{
  "n_layer": 11,
  "experts_per_token": 8,
  "init_std_router": 0.0274,
  "n_head": 6,
  "n_kv_head": 1,
  "norm": "rmsnorm",
  "qk_norm": true,
  "beta1": 0.93,
  "lr_head": 0.00858,
  "decay_shape": "linear",
  "batch_tokens": 65536,
  "steps": 4371,
  "dataset": "wikipedia_en"
}
Below are experts of layer 4 (counted from 0) of a mixture-of-experts language model. Rows are named router (the router's row for the expert), down (a neuron's output weights, with its number) and show model dimensions 128-159. Each number is 50 + 10 x the weight over its row's rms, rounded and kept within 0 to 99.
After each expert's rows: "raises" lists some tokens whose logits its average output raises strongly, later layers aside. This comes from a sample of Wikipedia text that the model never trained on.

# expert 53
router:58 47 60 41 51 32 53 70 55 50 58 41 55 53 42 33 43 51 42 46 71 75 69 49 49 45 49 45 51 52 50 63
down0:52 64 51 66 41 51 49 34 39 66 47 47 45 55 47 56 60 62 44 48 47 30 46 42 48 47 68 79 52 53 40 43
down1:42 42 45 48 66 53 55 54 52 59 35 43 41 53 62 46 69 36 55 55 38 47 51 61 53 51 43 46 56 56 47 33
down2:60 49 58 54 37 59 60 35 38 56 58 55 44 56 56 45 42 38 47 41 48 48 57 72 41 65 46 46 51 51 50 46
down3:35 54 37 49 40 36 44 35 47 32 56 53 42 49 38 55 50 55 49 39 66 56 60 49 58 50 53 51 43 63 59 49
down4:34 58 59 62 57 56 58 44 52 49 51 59 63 48 48 40 48 56 40 39 43 60 47 45 69 50 53 50 46 78 48 46
down5:51 46 49 40 50 39 59 50 31 51 65 49 47 51 39 31 53 72 56 39 54 43 54 52 30 52 45 48 51 46 43 47
down6:52 53 33 57 47 50 47 62 53 39 45 44 38 40 51 64 33 53 54 57 45 60 56 57 36 57 39 63 43 49 34 49
down7:63 49 37 43 59 49 55 49 51 45 46 43 56 63 34 61 70 49 46 57 49 56 39 64 45 68 71 53 56 60 56 34
down8:32 50 34 50 44 44 50 47 41 44 57 44 37 57 70 44 49 38 41 67 61 48 42 46 71 61 58 57 60 53 49 60
down9:64 36 50 49 67 44 47 44 59 65 49 53 47 39 47 56 59 50 55 28 52 42 45 44 37 41 45 52 38 44 64 49
down10:73 45 50 52 47 37 57 50 26 29 37 42 55 75 33 32 51 37 60 52 37 61 57 42 37 50 49 28 69 56 57 55
raises: "eller", "urs", "ur", "ous"

# expert 21
router:68 46 50 41 49 68 67 49 39 46 44 50 50 44 47 58 39 51 29 55 49 52 49 43 49 57 56 39 62 56 51 48
down0:24 47 68 29 63 50 55 35 47 51 61 48 40 21 61 54 48 56 67 70 47 41 40 40 61 56 49 43 42 48 46 34
down1:39 62 40 54 71 56 49 61 68 57 51 45 43 52 57 69 39 54 36 45 52 36 60 47 47 53 62 28 73 63 43 45
down2:64 49 47 51 36 57 49 42 52 44 57 54 48 43 36 44 44 55 36 61 59 50 43 42 51 49 58 33 44 55 46 69
down3:43 53 65 39 49 46 56 49 53 45 50 55 59 55 59 51 55 50 51 43 42 50 43 65 31 42 55 41 79 58 58 47
down4:44 57 57 40 53 45 57 60 47 64 45 51 53 57 44 47 46 33 42 36 36 50 35 38 44 49 53 60 41 69 67 34
down5:66 70 58 61 51 56 51 30 26 55 52 72 34 63 53 52 54 58 54 54 65 51 54 52 36 61 47 48 48 37 39 38
down6:58 55 46 48 47 78 44 67 58 52 57 58 33 53 45 58 58 48 57 59 53 49 61 50 49 35 51 46 28 75 60 50
down7:59 56 73 35 66 56 52 39 40 33 55 52 66 46 46 43 60 48 58 51 39 49 46 45 54 52 50 61 52 51 49 52
down8:83 25 47 48 54 37 56 56 51 56 52 57 51 55 48 47 57 37 60 55 45 41 57 51 31 55 49 60 44 57 56 29
down9:66 59 56 54 58 60 50 40 43 52 63 51 64 55 57 50 63 26 48 49 49 52 48 63 39 46 53 52 55 46 54 34
down10:58 30 64 53 50 28 43 47 44 40 34 57 57 47 39 59 54 37 44 31 60 54 38 58 63 63 62 43 45 36 52 42
raises: "oor", "ension", "opp", "urb", "ecess"

# expert 62
router:64 50 50 35 53 40 67 55 38 42 65 53 45 60 41 65 45 59 45 43 46 57 38 42 69 65 55 42 79 57 56 32
down0:48 33 64 54 39 45 46 53 50 41 49 40 56 53 54 56 56 40 52 47 47 52 49 67 52 63 61 55 45 46 52 66
down1:64 75 38 30 36 39 53 74 60 45 44 61 50 41 41 47 45 62 43 56 38 32 60 53 53 51 45 56 33 43 50 42
down2:51 66 51 51 75 61 56 47 52 37 46 46 60 35 49 69 54 53 55 46 56 59 45 46 40 55 56 41 54 48 50 47
down3:31 53 41 32 30 47 56 72 63 53 35 34 39 65 51 38 51 55 54 41 40 58 53 37 49 45 44 43 46 57 31 42
down4:48 55 49 51 50 69 57 56 65 48 52 52 57 35 64 49 45 62 66 32 49 58 43 44 51 41 51 36 50 40 46 40
down5:51 70 60 41 68 46 60 51 52 48 40 60 56 55 42 50 65 48 62 71 50 36 65 50 34 48 49 57 39 45 57 48
down6:48 62 35 58 53 64 55 54 36 55 59 47 46 28 42 53 50 38 39 45 53 37 45 50 42 64 51 38 42 56 41 59
down7:46 48 66 41 33 55 54 61 39 49 60 39 56 53 46 34 51 43 53 45 53 68 52 51 48 38 51 58 57 52 51 21
down8:34 54 52 41 34 52 50 43 51 53 42 38 47 34 40 49 43 47 42 44 56 59 57 41 70 51 67 37 56 44 65 42
down9:51 45 49 55 38 47 39 44 66 65 37 39 42 50 41 40 59 43 57 49 52 34 60 57 52 59 44 43 41 50 51 39
down10:60 75 61 28 41 56 44 47 69 44 44 45 53 45 54 45 49 48 46 60 45 50 56 57 50 55 60 47 63 47 47 51
raises: "ending", "ival", "ig"

# expert 23
router:39 49 53 44 45 61 31 57 39 69 39 35 64 49 61 45 42 49 24 56 58 66 60 51 46 55 30 39 41 51 59 50
down0:48 56 49 46 50 70 42 39 55 48 47 60 35 56 47 52 42 45 52 50 53 55 56 46 48 53 50 51 50 57 49 52
down1:57 32 68 48 37 50 62 41 46 52 44 54 54 48 52 46 60 50 58 25 49 53 37 59 47 57 37 54 49 45 37 31
down2:49 72 41 48 54 53 35 51 53 43 36 62 71 37 55 46 48 67 55 44 41 50 50 62 51 51 56 60 55 37 55 43
down3:47 68 39 59 43 51 49 50 61 62 56 48 54 38 23 48 38 47 62 53 50 61 56 40 61 44 51 37 58 44 57 50
down4:57 49 74 66 47 57 76 47 51 50 42 44 60 50 45 46 58 71 53 32 33 70 60 41 35 49 48 41 50 43 59 53
down5:74 66 57 42 53 36 70 44 47 55 55 56 58 50 46 60 62 22 51 37 49 38 62 44 37 57 42 30 64 50 41 53
down6:42 45 37 33 66 48 37 36 67 47 46 52 36 43 66 68 62 37 59 52 59 33 50 44 55 60 50 56 40 68 50 45
down7:41 50 44 55 44 35 58 49 48 56 75 42 49 60 40 50 43 47 49 50 38 61 47 45 57 54 54 51 55 31 48 33
down8:45 28 50 41 51 35 40 45 45 54 68 49 62 59 49 49 48 57 52 42 48 68 51 53 68 48 48 44 41 54 53 59
down9:62 45 38 57 58 55 50 39 48 46 43 55 44 67 59 56 69 38 35 66 76 46 42 53 57 52 62 57 50 36 44 49
down10:47 51 34 45 43 47 52 35 67 54 35 45 55 48 58 53 44 57 47 66 64 44 47 70 37 40 62 55 58 40 63 39
raises: " and", " on", " &", ",", " upon"

# expert 91
router:52 55 54 50 54 36 58 50 32 53 47 47 50 37 43 69 62 42 67 52 44 31 59 45 54 70 41 64 32 39 47 54
down0:52 54 68 51 64 63 35 40 43 40 32 50 55 44 44 42 53 35 51 44 40 48 62 40 64 46 53 56 34 41 62 40
down1:59 65 36 57 76 54 53 33 34 52 58 38 64 45 43 32 44 64 58 47 41 54 47 50 50 56 50 66 59 51 52 52
down2:64 58 57 26 44 63 58 55 56 49 66 39 27 37 52 61 51 54 59 36 55 58 43 59 41 57 55 61 63 61 34 69
down3:54 48 53 59 48 50 32 56 64 39 48 55 34 46 47 60 60 49 52 52 44 34 47 44 53 59 46 51 37 40 51 52
down4:52 36 39 68 56 54 44 48 55 48 54 49 40 40 44 50 42 57 61 70 68 48 62 56 51 48 65 41 42 41 55 62
down5:55 51 46 39 49 53 47 59 67 46 24 49 67 46 58 49 62 46 59 57 24 38 51 36 45 53 42 28 38 65 40 50
down6:40 46 45 45 55 56 32 52 55 49 63 50 51 49 41 29 61 53 69 42 57 31 49 71 49 49 69 55 41 51 44 34
down7:31 82 46 54 47 49 52 28 46 43 53 38 45 37 54 64 43 38 64 47 48 51 76 61 51 52 54 57 44 31 52 61
down8:50 52 41 44 62 32 49 41 44 46 58 52 52 51 41 69 55 50 62 64 43 47 55 47 66 74 53 38 54 48 69 45
down9:48 38 45 41 43 57 35 51 33 40 66 45 48 74 56 59 48 43 45 50 44 58 51 37 56 65 47 40 35 69 49 46
down10:40 46 42 37 46 62 57 52 53 56 64 47 62 51 51 44 54 56 56 59 39 66 44 45 56 52 58 54 42 51 46 51
raises: "\n", " They", " The", " No"

# expert 27
router:45 56 46 34 56 61 64 63 37 57 49 66 43 61 65 61 34 48 70 48 48 39 30 39 52 69 43 36 59 58 41 60
down0:51 63 36 60 64 56 45 37 63 47 45 34 43 52 54 53 51 56 49 43 34 53 45 62 52 50 47 61 61 57 55 52
down1:37 49 73 58 37 49 20 36 36 70 55 53 70 42 55 72 41 49 67 54 61 43 44 64 52 56 58 56 40 54 50 45
down2:68 44 43 45 43 34 66 61 57 60 41 48 67 58 32 46 46 54 50 55 47 61 49 55 32 38 64 42 48 39 57 30
down3:67 34 65 52 49 44 48 52 48 50 66 49 51 59 58 66 56 58 44 50 54 36 38 35 56 60 50 47 36 52 43 63
down4:50 45 61 30 33 46 61 64 64 43 45 52 63 53 61 52 52 48 56 52 54 64 43 52 66 70 48 58 73 40 57 70
down5:52 51 38 44 36 46 59 54 49 52 55 41 62 62 61 20 57 66 33 44 69 49 47 34 24 40 42 68 45 64 56 53
down6:48 35 43 45 51 48 57 50 50 49 62 23 50 55 38 41 49 31 62 38 45 55 53 50 42 36 56 59 57 48 53 35
down7:58 66 58 66 65 34 57 61 48 40 56 61 51 46 44 52 39 59 63 45 41 48 46 38 34 50 43 47 51 36 48 45
down8:36 30 62 55 48 54 51 60 70 66 53 46 42 47 56 48 35 35 63 58 57 69 56 47 64 43 61 60 66 66 39 21
down9:52 62 43 60 40 50 59 54 58 37 65 67 43 51 61 49 44 39 37 43 36 42 51 49 46 51 62 52 45 30 50 61
down10:55 69 53 54 56 38 41 59 56 44 47 74 53 53 63 53 61 44 45 66 59 53 45 35 54 43 56 37 53 55 52 48
raises: "Career", "Rec", "Rep"

# expert 19
router:50 54 64 46 39 37 53 48 25 63 34 48 44 53 48 37 39 48 59 57 64 56 53 46 43 55 41 47 61 49 49 47
down0:55 39 49 40 59 58 55 41 40 51 38 50 48 33 55 33 50 46 36 60 78 68 58 54 37 42 50 34 57 50 32 58
down1:51 52 53 36 50 52 45 39 55 56 39 46 63 22 41 45 46 57 53 46 48 44 70 58 57 46 66 40 51 61 60 26
down2:53 43 61 45 37 43 27 41 63 21 47 55 65 53 41 47 50 75 49 51 53 60 46 41 57 67 50 63 38 55 59 41
down3:31 51 53 47 43 40 43 53 58 35 63 39 56 49 64 48 39 40 57 40 53 46 41 53 55 52 52 44 34 33 59 56
down4:29 37 47 60 39 32 26 44 33 41 49 29 49 55 44 39 42 37 50 82 60 65 58 55 54 42 53 53 50 45 56 52
down5:65 32 46 49 72 44 75 49 53 33 52 55 58 54 50 67 56 52 44 44 37 57 44 45 66 51 51 69 61 47 42 44
down6:53 61 49 55 62 66 34 33 52 51 46 69 58 47 52 31 45 69 51 43 45 32 37 38 37 60 49 66 54 43 52 36
down7:56 55 42 39 35 49 67 57 30 61 44 29 47 61 63 54 38 50 33 39 57 69 59 41 58 63 75 34 38 47 45 34
down8:38 43 41 58 40 51 40 53 56 58 41 46 64 32 44 59 40 65 52 51 42 56 65 49 58 40 61 46 52 53 43 43
down9:41 54 55 57 41 52 60 41 52 42 33 58 54 38 50 59 56 58 54 46 65 42 47 58 51 53 56 72 66 50 40 62
down10:50 62 44 55 44 55 68 65 43 35 55 55 56 41 56 58 45 40 46 53 59 68 38 52 53 37 50 48 55 60 54 45
raises: "án", "an", "ans", "iven", "ance", "ain"

# expert 77
router:44 47 46 36 44 45 55 49 55 66 50 37 55 45 55 42 65 51 28 49 51 48 52 68 60 50 48 52 30 45 53 49
down0:37 60 48 50 48 48 48 62 49 49 59 47 51 64 41 36 44 43 67 55 38 52 71 53 41 62 53 57 49 44 59 31
down1:37 81 50 58 35 49 62 44 51 56 49 49 51 62 51 54 54 48 61 27 45 26 58 43 54 65 65 55 69 48 56 41
down2:43 47 34 45 27 43 60 56 57 62 35 39 73 43 49 56 46 51 54 52 38 52 58 42 44 51 70 37 46 52 37 53
down3:55 33 62 66 51 42 43 44 55 52 44 53 49 60 66 56 41 36 35 38 79 43 55 41 57 30 47 67 55 56 35 51
down4:47 61 43 59 42 48 55 65 38 56 65 51 63 62 78 69 48 45 46 48 54 50 37 56 59 60 55 56 60 67 41 48
down5:64 44 50 37 48 38 43 44 52 50 49 50 65 61 38 40 55 53 72 63 46 54 56 49 61 57 38 38 41 56 43 55
down6:49 46 59 49 41 52 65 66 42 47 42 56 44 46 44 44 30 42 43 50 42 51 48 51 32 58 47 49 54 50 53 40
down7:64 50 59 50 38 53 63 43 51 52 44 46 51 41 57 44 57 53 60 48 66 53 59 45 50 55 33 50 58 58 24 47
down8:38 51 43 42 40 52 52 67 61 47 45 52 50 43 66 48 60 57 47 48 37 41 65 47 48 39 39 53 55 39 32 50
down9:36 50 47 64 46 57 55 53 29 58 34 45 49 46 53 69 58 60 49 49 37 48 44 52 50 45 55 47 40 59 49 42
down10:32 26 49 30 63 55 48 52 59 69 54 59 48 43 56 50 44 45 47 48 50 52 48 52 58 42 63 58 57 56 39 49
raises: "ient", "osed", "press"

# expert 12
router:39 49 55 65 39 56 30 58 56 37 58 49 55 64 57 47 43 51 44 57 47 37 46 57 58 44 54 62 61 61 53 37
down0:37 48 50 50 49 70 66 48 52 60 57 65 51 47 35 33 45 50 40 41 60 61 49 36 50 59 57 53 56 62 51 42
down1:49 59 59 54 50 44 52 42 55 34 49 54 49 38 44 69 60 50 50 68 51 60 53 35 58 48 44 50 62 33 43 33
down2:63 59 45 47 55 57 43 51 60 42 60 47 49 36 62 53 41 45 46 58 47 41 33 45 40 47 46 58 41 57 42 48
down3:48 47 42 47 39 24 58 35 50 37 37 68 58 62 42 51 57 54 54 33 47 46 65 51 44 48 36 55 45 43 65 45
down4:54 65 43 61 49 56 45 50 52 60 59 72 71 46 45 47 29 47 37 36 56 46 55 47 70 41 60 56 59 37 52 44
down5:45 26 68 58 35 66 36 57 46 39 45 51 60 52 60 69 45 40 49 56 55 37 56 43 71 44 49 55 59 52 49 45
down6:46 52 64 52 33 49 43 58 44 62 55 53 68 45 44 42 57 44 68 52 61 48 65 60 50 41 59 53 60 40 65 48
down7:59 52 62 42 53 58 62 48 57 62 52 48 49 59 51 51 51 44 55 45 57 46 45 47 63 54 58 63 58 59 49 62
down8:69 38 71 50 60 55 46 35 65 39 46 39 52 61 72 44 51 51 49 42 57 47 39 67 49 50 37 40 59 43 29 51
down9:45 65 45 43 50 43 48 55 37 66 62 60 58 53 42 40 62 50 61 39 48 33 51 39 50 29 58 62 42 37 40 71
down10:51 39 51 42 52 41 54 51 61 52 45 46 65 32 66 54 57 49 71 38 21 60 54 51 44 54 58 51 36 68 34 32
raises: " she", " they", " including", " he", " especially", " while"

# expert 48
router:39 45 26 45 53 59 62 56 61 51 58 51 56 65 51 44 44 50 40 32 51 64 69 47 67 50 41 42 43 42 44 52
down0:48 51 43 46 60 49 59 60 62 47 62 47 49 52 62 59 41 53 63 60 40 57 64 45 57 50 62 47 58 54 37 40
down1:44 71 51 55 63 61 59 73 73 54 47 49 41 52 29 42 33 43 48 47 38 43 47 57 53 57 50 49 45 43 47 65
down2:53 59 48 73 62 53 61 61 41 42 52 43 55 76 50 47 61 40 46 44 52 53 61 35 58 33 41 52 60 38 46 50
down3:34 59 40 39 64 56 27 65 24 53 42 52 52 41 58 63 62 48 39 62 57 54 42 53 56 25 51 30 52 61 51 47
down4:64 54 57 45 47 57 51 47 58 51 47 41 57 50 59 54 53 54 31 49 39 45 56 57 37 58 69 44 52 59 56 47
down5:70 58 40 35 44 58 34 42 54 52 42 41 65 40 40 47 46 61 58 53 47 60 38 47 47 48 42 58 48 37 60 64
down6:59 56 50 48 59 46 47 44 44 44 58 42 40 36 63 45 44 66 59 54 57 70 51 54 37 63 33 54 59 65 53 38
down7:37 33 50 34 35 49 63 52 54 53 56 50 45 72 42 53 62 40 47 52 46 49 29 58 59 48 57 64 59 62 51 44
down8:46 52 59 42 41 46 59 55 63 56 57 62 40 51 52 55 35 43 39 50 65 48 57 53 70 55 38 39 65 27 57 42
down9:64 39 41 46 46 66 63 56 73 57 61 43 49 31 56 48 52 50 55 60 48 51 55 43 65 42 56 48 50 46 51 53
down10:62 54 55 28 36 59 51 31 57 54 54 65 56 31 52 55 51 46 59 50 56 55 48 47 57 28 22 34 44 48 58 56
raises: "ub", "ort", "it"

# expert 81
router:51 55 38 48 63 58 52 50 59 58 55 56 56 45 46 42 39 37 62 44 52 64 57 47 46 48 61 26 51 44 59 49
down0:37 65 59 45 46 35 53 55 67 56 54 70 67 64 53 43 32 31 59 41 67 38 63 50 56 50 52 40 43 48 53 74
down1:48 50 56 79 52 55 33 46 59 40 52 46 37 33 63 59 37 66 49 66 55 57 57 56 39 66 56 37 44 52 44 42
down2:56 21 41 52 48 58 60 42 54 44 55 46 48 63 44 49 63 61 47 65 55 61 48 32 57 52 71 39 60 50 63 46
down3:31 39 55 34 65 60 27 65 55 58 39 38 55 46 46 51 55 52 45 52 47 48 44 53 53 49 58 45 59 62 38 41
down4:58 45 43 30 35 49 53 60 62 63 44 66 53 63 59 57 50 39 67 35 51 54 39 52 39 60 57 51 63 49 45 47
down5:45 67 53 43 50 51 66 56 46 40 47 58 63 50 39 52 59 32 50 58 47 38 45 65 43 39 28 56 43 41 50 47
down6:77 32 57 32 41 51 57 52 58 46 44 71 74 69 56 45 48 36 40 57 52 44 50 46 58 44 52 60 43 57 33 55
down7:40 50 50 62 46 49 46 69 33 63 74 56 54 58 60 54 56 56 60 39 71 55 61 62 50 32 57 36 48 42 61 43
down8:66 39 42 33 28 56 35 27 68 67 43 50 46 54 46 37 52 61 53 51 51 42 39 40 56 38 55 54 50 64 62 48
down9:47 68 52 64 81 46 65 43 46 34 50 47 57 45 48 60 58 50 51 29 49 54 53 57 43 44 48 50 41 49 65 46
down10:69 60 50 60 47 58 45 34 66 66 58 43 57 33 66 28 49 50 40 42 54 51 48 47 49 41 50 67 51 56 53 40
raises: " ", " Total", " Succeeded"

# expert 72
router:38 45 44 39 58 53 65 48 58 55 47 61 69 56 48 35 29 54 56 39 52 43 38 69 36 39 36 65 36 59 53 48
down0:42 57 56 48 56 32 33 45 53 56 44 50 71 56 67 35 39 49 39 37 35 40 46 39 60 45 53 42 32 53 49 39
down1:53 54 39 60 49 51 33 39 51 59 42 46 38 43 55 44 53 72 75 64 49 53 87 56 72 37 57 36 43 63 53 62
down2:53 49 69 59 48 31 39 48 62 38 46 66 51 37 54 62 51 19 55 39 50 42 61 43 51 64 28 47 55 60 66 39
down3:51 62 40 43 43 66 23 42 67 46 51 43 53 50 61 48 50 45 55 52 43 33 53 56 60 36 50 54 34 55 38 69
down4:49 58 48 37 35 50 54 66 58 45 50 60 46 57 57 44 37 50 39 53 50 33 41 63 72 51 50 35 43 62 63 21
down5:42 76 36 43 60 41 35 39 51 39 41 20 49 68 60 48 48 48 53 69 40 54 45 32 36 44 55 48 62 43 51 46
down6:49 51 52 45 38 46 48 47 50 55 31 76 35 46 42 55 39 41 53 53 43 40 59 58 54 32 62 58 52 74 51 48
down7:52 58 54 59 49 55 64 62 62 39 31 51 54 43 67 52 57 40 61 39 42 52 51 42 44 44 50 46 52 56 37 66
down8:47 67 47 75 43 66 57 50 47 76 66 37 47 38 63 46 36 58 66 72 57 46 50 35 61 64 55 59 35 48 40 57
down9:46 39 47 34 41 54 25 40 50 61 52 56 63 42 66 66 43 39 62 22 47 44 68 58 48 61 33 42 54 36 57 63
down10:38 48 59 31 41 59 39 50 41 41 55 56 57 31 51 56 46 57 65 38 50 35 61 66 36 53 53 40 41 52 36 63
raises: ",", "-", ";", "day"

# expert 55
router:41 40 44 51 37 67 62 52 50 50 61 43 42 62 61 54 33 55 65 46 34 40 53 41 41 37 40 50 45 51 61 48
down0:56 49 41 54 49 63 52 50 51 51 63 32 53 56 50 42 63 61 57 50 57 28 41 53 51 44 49 55 42 70 58 68
down1:48 58 39 56 53 41 26 56 61 65 46 42 51 40 53 40 59 55 47 60 34 38 57 37 51 36 58 45 46 46 44 45
down2:50 59 49 42 66 61 59 65 40 41 50 47 50 42 61 56 29 49 55 38 46 60 49 48 53 49 46 46 61 69 44 57
down3:59 48 44 49 58 51 64 49 55 50 58 50 44 54 74 54 36 45 36 35 54 60 51 61 48 51 63 51 61 50 56 52
down4:59 59 52 52 53 44 55 39 54 46 43 46 43 57 26 49 52 36 34 51 61 52 36 37 40 33 53 49 52 54 46 53
down5:43 57 48 62 58 41 50 32 56 52 52 52 40 33 39 56 50 62 48 48 42 48 44 55 58 53 43 33 44 51 73 53
down6:57 43 45 64 44 53 62 51 31 45 42 48 52 50 44 47 47 62 63 68 58 36 53 54 61 39 76 53 43 42 57 44
down7:54 40 34 58 56 37 46 60 61 51 51 50 55 38 44 46 56 52 58 51 56 63 41 47 45 44 66 55 63 47 61 45
down8:47 58 62 50 48 36 44 53 56 54 57 63 34 57 49 64 49 59 46 60 51 57 53 59 46 44 58 59 64 45 61 46
down9:31 41 50 62 46 45 65 56 72 31 35 50 34 43 45 50 30 60 61 58 53 38 58 49 43 44 55 55 55 42 58 33
down10:49 45 36 51 60 44 56 58 54 56 40 53 40 59 45 41 51 52 46 30 46 61 49 49 52 53 64 52 71 48 56 44
raises: " the", " their", " his", " a", " whom", " its"

# expert 66
router:58 43 47 77 49 55 61 62 44 47 46 54 43 23 43 47 67 39 48 69 32 54 41 45 45 67 44 59 57 49 46 54
down0:42 53 56 37 60 63 61 52 57 68 54 62 38 33 47 64 29 66 54 44 30 61 51 52 53 36 64 39 53 43 69 35
down1:52 45 42 62 46 45 37 54 40 47 46 59 50 45 40 65 50 41 44 52 36 49 42 49 42 60 54 44 51 62 37 43
down2:36 33 47 38 48 35 60 45 50 69 69 67 62 72 39 56 65 50 36 55 41 49 48 53 44 57 51 37 38 57 32 53
down3:52 40 66 60 26 71 42 56 46 36 43 57 32 62 47 56 39 28 53 57 34 31 47 46 65 51 58 39 47 49 71 44
down4:72 32 48 59 36 33 51 44 55 45 38 53 48 58 53 37 29 57 58 55 51 62 40 58 47 51 70 49 56 75 36 56
down5:53 55 60 34 36 64 42 38 58 44 31 57 66 46 42 49 39 41 59 43 47 60 43 57 44 35 45 47 52 54 47 44
down6:60 57 60 46 54 56 62 45 62 46 49 47 42 35 54 56 53 47 47 49 60 30 45 38 30 36 54 41 39 41 63 56
down7:58 56 54 54 51 75 55 41 46 61 65 54 28 55 41 40 61 32 15 46 40 40 54 53 66 38 50 37 49 19 40 60
down8:45 46 76 40 60 65 53 49 35 55 42 59 46 52 41 59 45 44 62 54 49 70 41 50 51 44 51 58 30 73 68 41
down9:51 54 44 45 55 42 74 57 48 52 32 63 33 38 56 52 59 30 45 42 52 50 33 47 51 51 49 51 46 47 37 56
down10:39 62 42 48 44 60 40 37 54 61 61 72 40 49 70 40 45 47 56 56 49 42 57 39 43 64 52 40 57 38 49 64
raises: " of", " (", " by", " at", " in", "\n"

# expert 74
router:69 56 62 55 54 31 53 41 53 43 46 58 61 51 57 55 47 63 51 38 72 60 31 43 54 49 50 60 45 52 20 45
down0:34 34 51 60 47 55 50 37 59 58 50 44 39 53 47 52 60 60 72 37 37 56 40 48 49 51 24 44 40 39 59 48
down1:51 52 37 58 50 42 39 49 51 41 38 63 54 57 43 54 46 62 49 53 58 57 60 41 53 50 57 48 57 39 43 65
down2:44 49 56 50 59 39 58 37 59 61 42 65 52 38 53 61 56 45 48 71 52 68 40 30 72 54 48 48 46 30 59 39
down3:58 39 62 56 45 35 40 65 42 42 54 52 61 60 55 52 56 42 52 49 52 50 49 52 47 45 45 42 44 38 50 48
down4:39 46 61 58 52 49 66 45 58 53 33 30 45 57 43 40 53 43 55 44 52 46 39 61 46 42 65 59 42 58 49 64
down5:50 44 59 67 58 55 46 43 53 52 66 39 42 60 53 62 67 49 38 58 21 44 43 52 60 55 52 58 48 41 56 38
down6:43 47 61 70 40 33 45 30 48 41 51 47 63 53 54 45 51 40 54 52 41 43 52 47 67 53 35 41 60 44 65 59
down7:54 42 57 51 59 60 52 53 57 44 30 38 46 57 39 41 65 62 25 30 48 48 37 41 56 62 50 51 47 29 60 52
down8:59 36 55 57 51 63 54 56 28 50 42 47 49 35 41 56 55 58 52 55 46 52 46 49 29 60 36 55 30 31 42 40
down9:66 37 34 60 45 46 61 60 46 59 35 47 64 55 28 71 49 25 55 36 58 55 53 37 66 58 66 61 41 49 55 68
down10:51 35 69 27 52 40 49 57 45 44 54 46 34 56 40 31 60 44 51 37 45 56 46 52 47 67 53 61 37 53 69 40
raises: "iment", "nel", "iel"

# expert 56
router:62 73 54 43 68 58 49 63 56 50 45 35 29 50 51 29 59 43 41 41 66 51 55 58 40 66 54 42 46 55 58 59
down0:44 48 43 52 51 32 52 44 67 51 52 56 47 63 75 67 40 63 62 52 57 46 43 55 48 48 66 61 56 47 47 51
down1:45 56 43 49 51 53 61 27 63 47 50 56 70 49 50 54 57 39 55 40 36 32 48 49 55 46 49 54 43 51 62 43
down2:41 35 45 47 57 45 40 52 35 49 39 55 40 27 40 48 68 43 45 56 40 53 46 44 59 48 38 53 45 62 25 36
down3:38 39 42 42 41 44 52 35 53 33 54 63 45 39 54 64 55 45 74 66 32 66 62 34 44 66 55 55 50 55 62 54
down4:45 48 44 36 71 43 48 48 60 42 58 52 48 50 47 57 54 51 57 47 62 49 54 40 69 48 52 30 28 50 61 64
down5:60 48 47 36 49 57 63 31 57 46 28 55 66 47 56 52 65 43 31 40 37 47 64 35 53 52 54 56 62 42 34 49
down6:51 60 59 44 46 44 33 53 46 66 62 47 49 47 50 59 48 50 53 61 56 46 46 61 50 54 77 32 44 47 65 61
down7:54 59 56 48 41 49 41 58 46 34 42 33 52 59 57 54 36 43 54 54 59 51 47 40 33 34 50 47 43 61 44 41
down8:56 44 50 56 44 49 51 53 61 59 42 51 40 43 62 39 38 46 48 50 35 57 53 53 40 53 37 69 47 50 50 47
down9:67 51 39 42 37 44 42 52 62 43 52 42 46 65 45 59 67 44 51 40 43 53 36 37 65 53 48 60 23 37 48 54
down10:43 37 43 60 49 63 15 39 67 52 43 52 49 53 69 52 52 38 51 64 52 59 67 46 47 35 44 64 64 45 31 53
raises: "ally", "ically", "ince", "ated"